{
  "d_shared_expert": 0,
  "moe_layers": [1, 2, 3, 4, 5, 6, 7],
  "router_score": "sigmoid",
  "normalize_top_k": true,
  "routed_scale": 1.0,
  "balance_bias": true,
  "lr_router": 0.00078,
  "norm_eps": 1e-05,
  "tie_embeddings": false,
  "optimizer": "adamw",
  "lr": 0.00178,
  "beta1": 0.9,
  "beta2": 0.99,
  "train_tokens": 584800000,
  "steps": 12404
}
Below are experts of layer 5 (counted from 0) of a mixture-of-experts language model. Rows are named router (the router's row for the expert), gate (a neuron's input weights, with its number), up (a neuron's input weights, with its number) and show model dimensions 0-159. Each number is 128 + 24 x the weight over its row's rms, rounded and kept within 0 to 255. Numbers have three digits each.
After each expert's rows: a language model's description of what the expert responds to. This comes from a sample of Wikipedia text that the model never trained on.

# expert 3
router:126111088134084134099138158184157078151136134115097109096115123117212149131134145143124096114119143152102132132153136125147112133132114147114156159120126101132152140135130120115124128137151115140149116152118096128121124128132105137161122090152099145123118151179118129119129153159108100143118117139123110142136120160169152150170140149114138135153132157101108125120194155122134099115087130109180092130124108108108133128134121131128106144117128106144161146099190155169168071210136138
gate0:133151142173113067110120161147144137103142145102127103152135139126125176131153159084116085105132151085115128154134134121132145137107139148094113144135112154115155137092171142148103133137114105106120163140123142091135109125159141127127120148135116151120142113163108160110164122093127156134159090168153099153084117102114128106114136151152116133126137085103163124109188123119112102098131129141191119100154166166112137103135131162113156106125107097118098131181112134195125122140169102
up0:148144169122154150143139130087135171123108137128102155100123114164122121157096135149136161153143093133147099131083123135129101138142108142108098108091176119072120124157129120133135144085159123136075117088141087122107138155167099100166133131136155104101123140095119163098137136149123105115121148099127141142123131129098151101100097131133145164095113094132118097189070118091125118177137111111126137129110103090127146181139120131149119135121119145090114114130098110093121112158079101
Numeric symbols in tables. Digits, colons, commas and unit symbols in numbers within tables and stats, such as 3:48 track times, °, %, £, $.

# expert 10
router:117157119120150129120107150116103141100151153122099118118091138162094117155150154150150097162139090149111064158108112122122125141129086118148130152135140137119140093124139156129151167112086103097175141143160114155149144130141131108135091137121107122068098138167133146120184179139099110130136181148127134111117124115123146125148132130074150145151137126132092168104166087137098124119114145077193117131134149117157137112146167145146140108114121124156108138093110159150129113172139114
gate0:148127120168127119130099148085125133109127183160149181132124138109131088111143170121168142120107132099099137176106131127114138130117112140063125163136118114110133089089114117158156131101159171082122143131165148158128121176143113092106098076102107170124101159154132091141129106129148070131127153130148112088122118112103122175159119126112107118150159157132115140104126089132121180135121120119130115103092150130133124093151134134100110136121119135112111149092109135068119127131136124
up0:123143150093154117152112159131147156129116131104113146139126152173109087124153138130141136120082131119132101169130160118137148106135123119089125141106119117150120073084155096151141145136164170128148129188115091143163160139081133035109099138144120134123115125120161134096174117157136138141123165142190140079153095130114126167117127126111094111099122126122111152097156105119134151137150120149142116079110140132114140115109154128154130121096114137127107155093117130165089116125159123
Mid-word name pieces. Middle or final pieces of rare names and place words, such as Le-ir-sund, Fleet-wood, Chesterv-ille, Be-ow-ulf, and coordinate marks like ″W.

# expert 28
router:114160118117132152097144149175123115103155139080107155162102126160151118105103147128130108123139124170104139184144108154115090169114099135131133132110123135111162120142131102142119143138141109117157163161169152143151125121104138118140154114127126139110106141176145161136139150136110114122097156141133153110165145077175125110156120100130138106150123119127121133121217139106134137091134153097145147119134122135138157112137145159143146093153157130151115139090145144126173117229127115
gate0:105100104120168124101134122107137132155145116141123104091113144117105109122136119108106151127169164114106142118137145121129127107141118170122124123097071137108180133133101079087104149068135119088146117170077094103170110137119137131092135112149102157129097131118135128114149123108137144092101150117189139101109136134132097190089114084125156164182105142170100109116179133147163117148133127122105110105132086110131116123127162140123104109160117156126128133121123141112103122122143164
up0:099092121154142128093137121151139122189162134141130138121145136128109080108107140125156117154170143134121171097141151148143127093150141135165149124137116120106136142145114085118095132100156150108110176183075144136103114116146139153090143148139105154128083119120161162105154120137131133118134146146160135135111159107131090126077111095131130176129129124170116106156141170152142130159129138099102125113138104134109120114140121128160187110127148165167135131154199162079134120120143137
Taxonomy and name fragments. Pieces of species and genus names and taxobox fields like Species:, plus odd name tokens and digits in coordinates.

# expert 20
router:098124093129116127101155143137150089104128155087129125104091110133146138123158135159164136138162119168118111142143122115131098134152140182096149131157104149121192150134149166146126147122085107089149152119153144130153116139149119132127145095097105130100126102118175149146124105168127096157080139180140107129136101151157126171153148121104105126155133140113130156068128101133099118092080138131116121160132098120116130094123141148105142117137136114117162163101157187157140122169152115
gate0:132107122131123164129097168108147107142094097142105198128104124082132136124125090134130137102149136132150110105110112131119111125112130094111168138119109087087153055132129129140119112120142145157130104149118108096099098118067054131086115080117148126125141131147147129121145144139117115119115133120134145117104133129170104135151148082097127137144103143097134145055157157124153158130144118148158157154107145102146106123097118117131134147110146079115125140106177152161152119151116119
up0:119137127123112125112127124115146126137111173101120107142159176121122124107154113125127142115153114108090129082151158105129084111142078105162099133093133123208164137110127104116114142134122116098172146120183102131138126108146175117133094152166108159139108149139139096125125094144090169108133123122156119116146112121127130099099138165175108118147143160192125109170138123137089099138124102106123127110073141138118117155109124154114152123145102147120130105128106114088107106125149065
Determiners and adjectives. Articles, possessives and adjectives starting a noun phrase, e.g. the, a, his, their, new, and words after there is such as no.

# expert 18
router:111137130148109137122134129113121139133144133112137131137120140140182127132152156145148118141134115173108146143100138113106123127147115145142134185120127121171161140142142116112125108110159097167180100126130110115154115106107108075140108145109085167051117131096144121131132108117100115170108132138144128149155149128145113112128101123131121133110116155134091145098174121136128124098124163105173094160133115069095120152122123145127106081143133142159116159108176179137113066197106107
gate0:117117130088155146118131168170175147124145122121149156164100100108128137084120123146113140148125132136111148095095131105135099086112136152125117156111113101136154132093186102100114146125097099132095102153154154137155135142118162154138132133138102145134148128145146119140117137124109094155082113094158154090141131170098116133139129089141120111097095140142114119121186141118133103098091139136134139176138179152137166114135150110107135077121110111136102113116151131161106113210132166
up0:076119121147156120120114115132074118127167138112119118122151117137161098080139066137149161169144136152175124145114105145094171107124115113128163120092133149126109158117124119088143154106116174120147098116145154093139180105107134115097130124091125116142192124104107151129097111097080114107096136096134132163115114131127145102153140087115163098157103105138114122129123104091112148171119104110106170126123147133116141101112081134154151111125161154119101133111133123159103160110112132
Dates and years. Month names after day numbers and later digits inside years and dates, such as 12 March, 191-0, 1-9-79, century.

# expert 31
router:119147114130096111135117119109164105116132147134110107141118142156159143149145124120126116118169110126162140131129118109140116119163139130139125189143126120090134097133119126148142151123142124107124154173137153166136127137131141122116134137120088133144131143129129147132142146126087140108102123136138096164120093155150112131140185133111122143139160146143127177103138110146102119098146138100162109142144092146161134093103149108113145084155143153102135194128183182100137108250149097
gate0:137127180153169142094127156119078121098164104128178125102115089152134120132155141134155105114170142110127135220130161115137154123156139147120142116147128145129136122152143126124119138156128088064145170163154167129131141136135109065113131099102155117114115087125126137121110139119120116124128117116157117164150150147097092123111100145105106107114114113118124148126127181116120161145164112146127193139133112123127134126076140163099128120135151112141170131108109110109160159111102117
up0:121144104130120096124119083159118116131142108131117145123137117127087119140145151154105103142110129121112098085093111132068116127146127133138077110116154116141119145091115094146118136092155143174147074106108100115131140156123125114157128160136130105110145195134096146104119140146146121151119141145122152105155125107149121099140117142126167135109087094136111094159120155127118097094115157130137080071154181145162165133130183071132135102121128143141087117103148100110159096107127157
Table and infobox starts. Line-start pipes and dashes opening tables or infobox lines, month names in dates, and fields like Date, Coordinates, Died, Candidate.

# expert 17
router:130168117126121141116154136134143143102126148132116103109106116145196152156137155143136121098145136167096119154102145119111103132128113122121157150112097088118142121105148113137129109128200090133130108144145099166150157139114131087119139125138124118143119103193152151136158149093115113147105149135117121121124132150143105140122120093127157173154113139128118175106171123096132113103119130083142098144141104134112098114102135159138148079188144134157160144087123198136131071153152108
gate0:174111142118140090111126093124070107117175113129129133104115109103113128102153079179159112151105089162149115160085094128198169134124133108127124143126142120144097155076096140177088107105150150160146118136119145137113132114121169158128136142104134112148177135092146110097107157130111110139137127155128176123108155148136094124122174106161147155145140161134123150112124112149145119087116137085119086133138116141103144119137118138122143154146097101125105140150108138108089118125137099
up0:130092093151165142132119144150103106098134111094140127137163136169109122074133157129123150151161126099134134143169081129153175170149101141148102134103149130099151138135098190139136163114124129149141131094113125177146116160102112146132107113131142162143102167143124098118102087148149107153137121147100142148117106077151169081105097137102096124132119122118133097105133133153110120133097094138152184151166141110150135182158125113163102096103132124087109133109125107121120116142118122
Prepositions and connectors. Prepositions and linking words introducing a following noun phrase, e.g. to, of, with, from, during, often before the or his.

# expert 16
router:133139120111098125117141133146164133102129156100112135130102120133205114120151157187131137136110135152126133143134123117117146135142105172131161156120123121131143133122127176134153129126178092130156137115128088138121144157103128094112107076128124160140121149144134153135135125133121114138104136148141143142154111146152122158141125097120160106112114157131138177097188113111097116099119115092127098162123096118088086122096128149113170099183105130116144162105147209131095067153141136
gate0:153113111159106114131113138115104151170099119097125120114139119149098117124088123108135125087158102152099122087164126203156133093120166141113099110112116109149157155144106129156155108153136115158142123139106116152096162124149142124101118100122155135140101175115141132119113129089082103118146126142140119123186166119140148104156128133136152113099097174125142151100117138135131100131150089151110086133150160172158106077111156176142149131158144158175093127089109117125122107112116118
up0:135113082139161134122139101145121126101112168108117114110133093111143098112126129137139082168105119137181135111177121131109131111112147147171087117179152115164116124114127087130075108150119105146112118097134138117135129150151136121108113104186097123130123182143146106102111139120156111160123119133121090130097100105115160131145159176124155068125140092127130167131113150083119152115128091105136103134108120113095107109139110110146121151120171150128128083125092115157129147102120195
Prepositions and vote pipes. Prepositions and possessives such as of, in, on, during, his, their, plus table pipes after vote counts in election results.

# expert 6
router:157166123135099121135140111126071092121132157099100152126082116144106158105111149132125122117160155169103143141125138109148109155121077169117133156146133109120127151110138132122143136123123128078185178146121123112142121117105127145132124124124134138074110114116118144169119157144083115119117121117117138137149115128159106143112112130098115157139179165120101148117178117109093134101098154093200097139119104104149104122121143143149125110143152102163113157132188202151133115125104139
gate0:134127116152116136173145099144149086161133145092093189132133098126105096097113097133118151141148133074154145123111169100150108155158124140146097141203095150160115128102127141105129133152111151108120173096108135097117144142094154129125112104126144122097132114115095152149087135142100142106103111090093154114160091108134119155130143189135122102135194111135126096126132132145118135138176117163144136145121097091134129108146126161172119136119103156108111145154136147149127149147128128
up0:142161145105097111110192112154136124124108128081116128154139144141082149127112109134151142144117093129157111099094092130126132088165130121123137094093138134134116141113144145130093140106113138110167137176120140093150105133105151155135139170099148104069086125126091149125113175130119130124087154094104136131118128124127148103128131146174109109105176126132087128167147108120094124131128122125192137101113142093178113190100127166130099123134124095147109157097140131126152161129113113
Common noun heads. Common nouns and noun-final suffixes after articles or possessives in prose, such as season, game, government, short-ages, execution.

# expert 22
router:105137104139119108106120149170121089158149143103106107125112148141200138122131159136144093110151120137101074112100120122125108127144111186117120154138122104139156116152139140139120122141163080151160141120146101163153139153125129113090100120111103140114104146157140141140146207107086136140128163164145119105117139157122137136120125117109139138136115141108111131176147133127126100095136163093110107116118126104193117119127131110105078114170166130153131169130129183159170098155131119
gate0:133115136110137140089132161117112128112172126100131136105117152120090174128133127117088154168099095145123122108103189122140117119131080103152125172125126133127143079137109141132148135118128134111211122148127121154131103092132159112138127169098085143072119139148127157090134174112127081147110152130093124107144112113117134144122157167095107139173119147139106117114130092146147088143120155094135138122134122114108153169105164141117124093123140105102107127131186142155175114132107126
up0:157147151101171098119129144136146131129138146130134130099099115118110126138134108133093118169128092102126095138091122086092125155150140157128098133115116105119129170128122141124074132118154088155164127120132137139130154133113178143068119147125080132110143145108110125116120171092122129145146132145132117086075072124116122120148120130123115149139113183183095115164122104102130070142131116085108137147126112105167147124114161075127122124152173141126112172123147085148139162096134129
Clause boundaries. Commas, periods and relative words ending or opening clauses in prose, such as that, which, who, whom, where, but.

# expert 5
router:147154135139090127096151134152081102138171122083109148106093127146119157109128151138108135136129165148125151121112172135131087137114096132134155156145129117131142128149129144117155127118127114114181135171134100162167123105105135114137133134103106144048109126141123172151138146116094129151147126109134137148153106124147134134123121111084115134152135156156111134112176113141124132130129170079206099122135133100160112145096154172138139120157124125158122147114168203155137095151115139
gate0:132111117141147136126155133127129117168166135093065136117151115146160104112119160154076118109099110106099114154132122108142132121111144122114119173163116111112158098115110161142148126103138100148114157096122101111131150127147108100136115119138076125128100108155172165153131086089087132124130121111140118155139088118111126099114142139083142126160165093134113106133147134124108095137111107158155119105159146102094101112140106135164181094105077149090097177142099112133160097147161108
up0:139155124095142126107144126130128127141103113070104132112125135145129151145107102128139094118127150149124105153093103146128101119152083151139156105085156132104148111134114114147117154189110092089114143158152114128129144127139125091099119137142172056162156134107093143111122177187167113181121137123140088059133105116132124155152146127105112161170114153112158149126108153125106161118130086186103110112102158148141164127115125117120118124112125122122140108115083138110124127139137112
Place and group nouns. Nouns and name pieces for places, institutions and people groups, often after the, in or of, e.g. County, School, Canada, children.

# expert 14
router:119146120140144091106164138128059108104126154140122147159121100159133141111148165154147105155134127151111104124117135104105130126140122121118119161111121139108121138133143136129122157118128119096124157143093144116155107162107138094132162100093147156133124132151136179161125131157140121160097169109143144114102095090138122155155162131135111119138172173139094153125169119120114117123110126120215073169111123106147114118121157127164145180119172104167096158120162169138131130166159129
gate0:129093135126092141109145112076171093133134161132134064136102124138130156105149108158149155126120107098144129147128166111092103143126144125163116160118113092149117131098137156084128087136178115120160122098101110150143147129163113107177146137114165095111135162109113093148103131070131136122137138131086117107119127130104093106166155128066134113120126147161107167092147145121116139119138117141153179135157146176138120186141106141142120132091113126156124159116126115116121122154141155
up0:125169119099135157141104135140085150134105115118124179084129109134119131176122144154116120086125103135139142127100186149152106098139172150097138075140092113140116141147138097154122100144109130148114132143127116117130149077094165062142130138129097142132079142141112185103104143094122128124115199126077099137132149144125141135099117127130154093078162114081122145128103144164097133160113146105096124139122129108153141136116132109112147105084111153140143113110132115140139149124113140
Section breaks and headers. Paragraph ends, == heading == markers, opening parentheses and quotes, plus mid-word pieces of ordinary nouns, e.g. ob-oe, pedig-re-ed.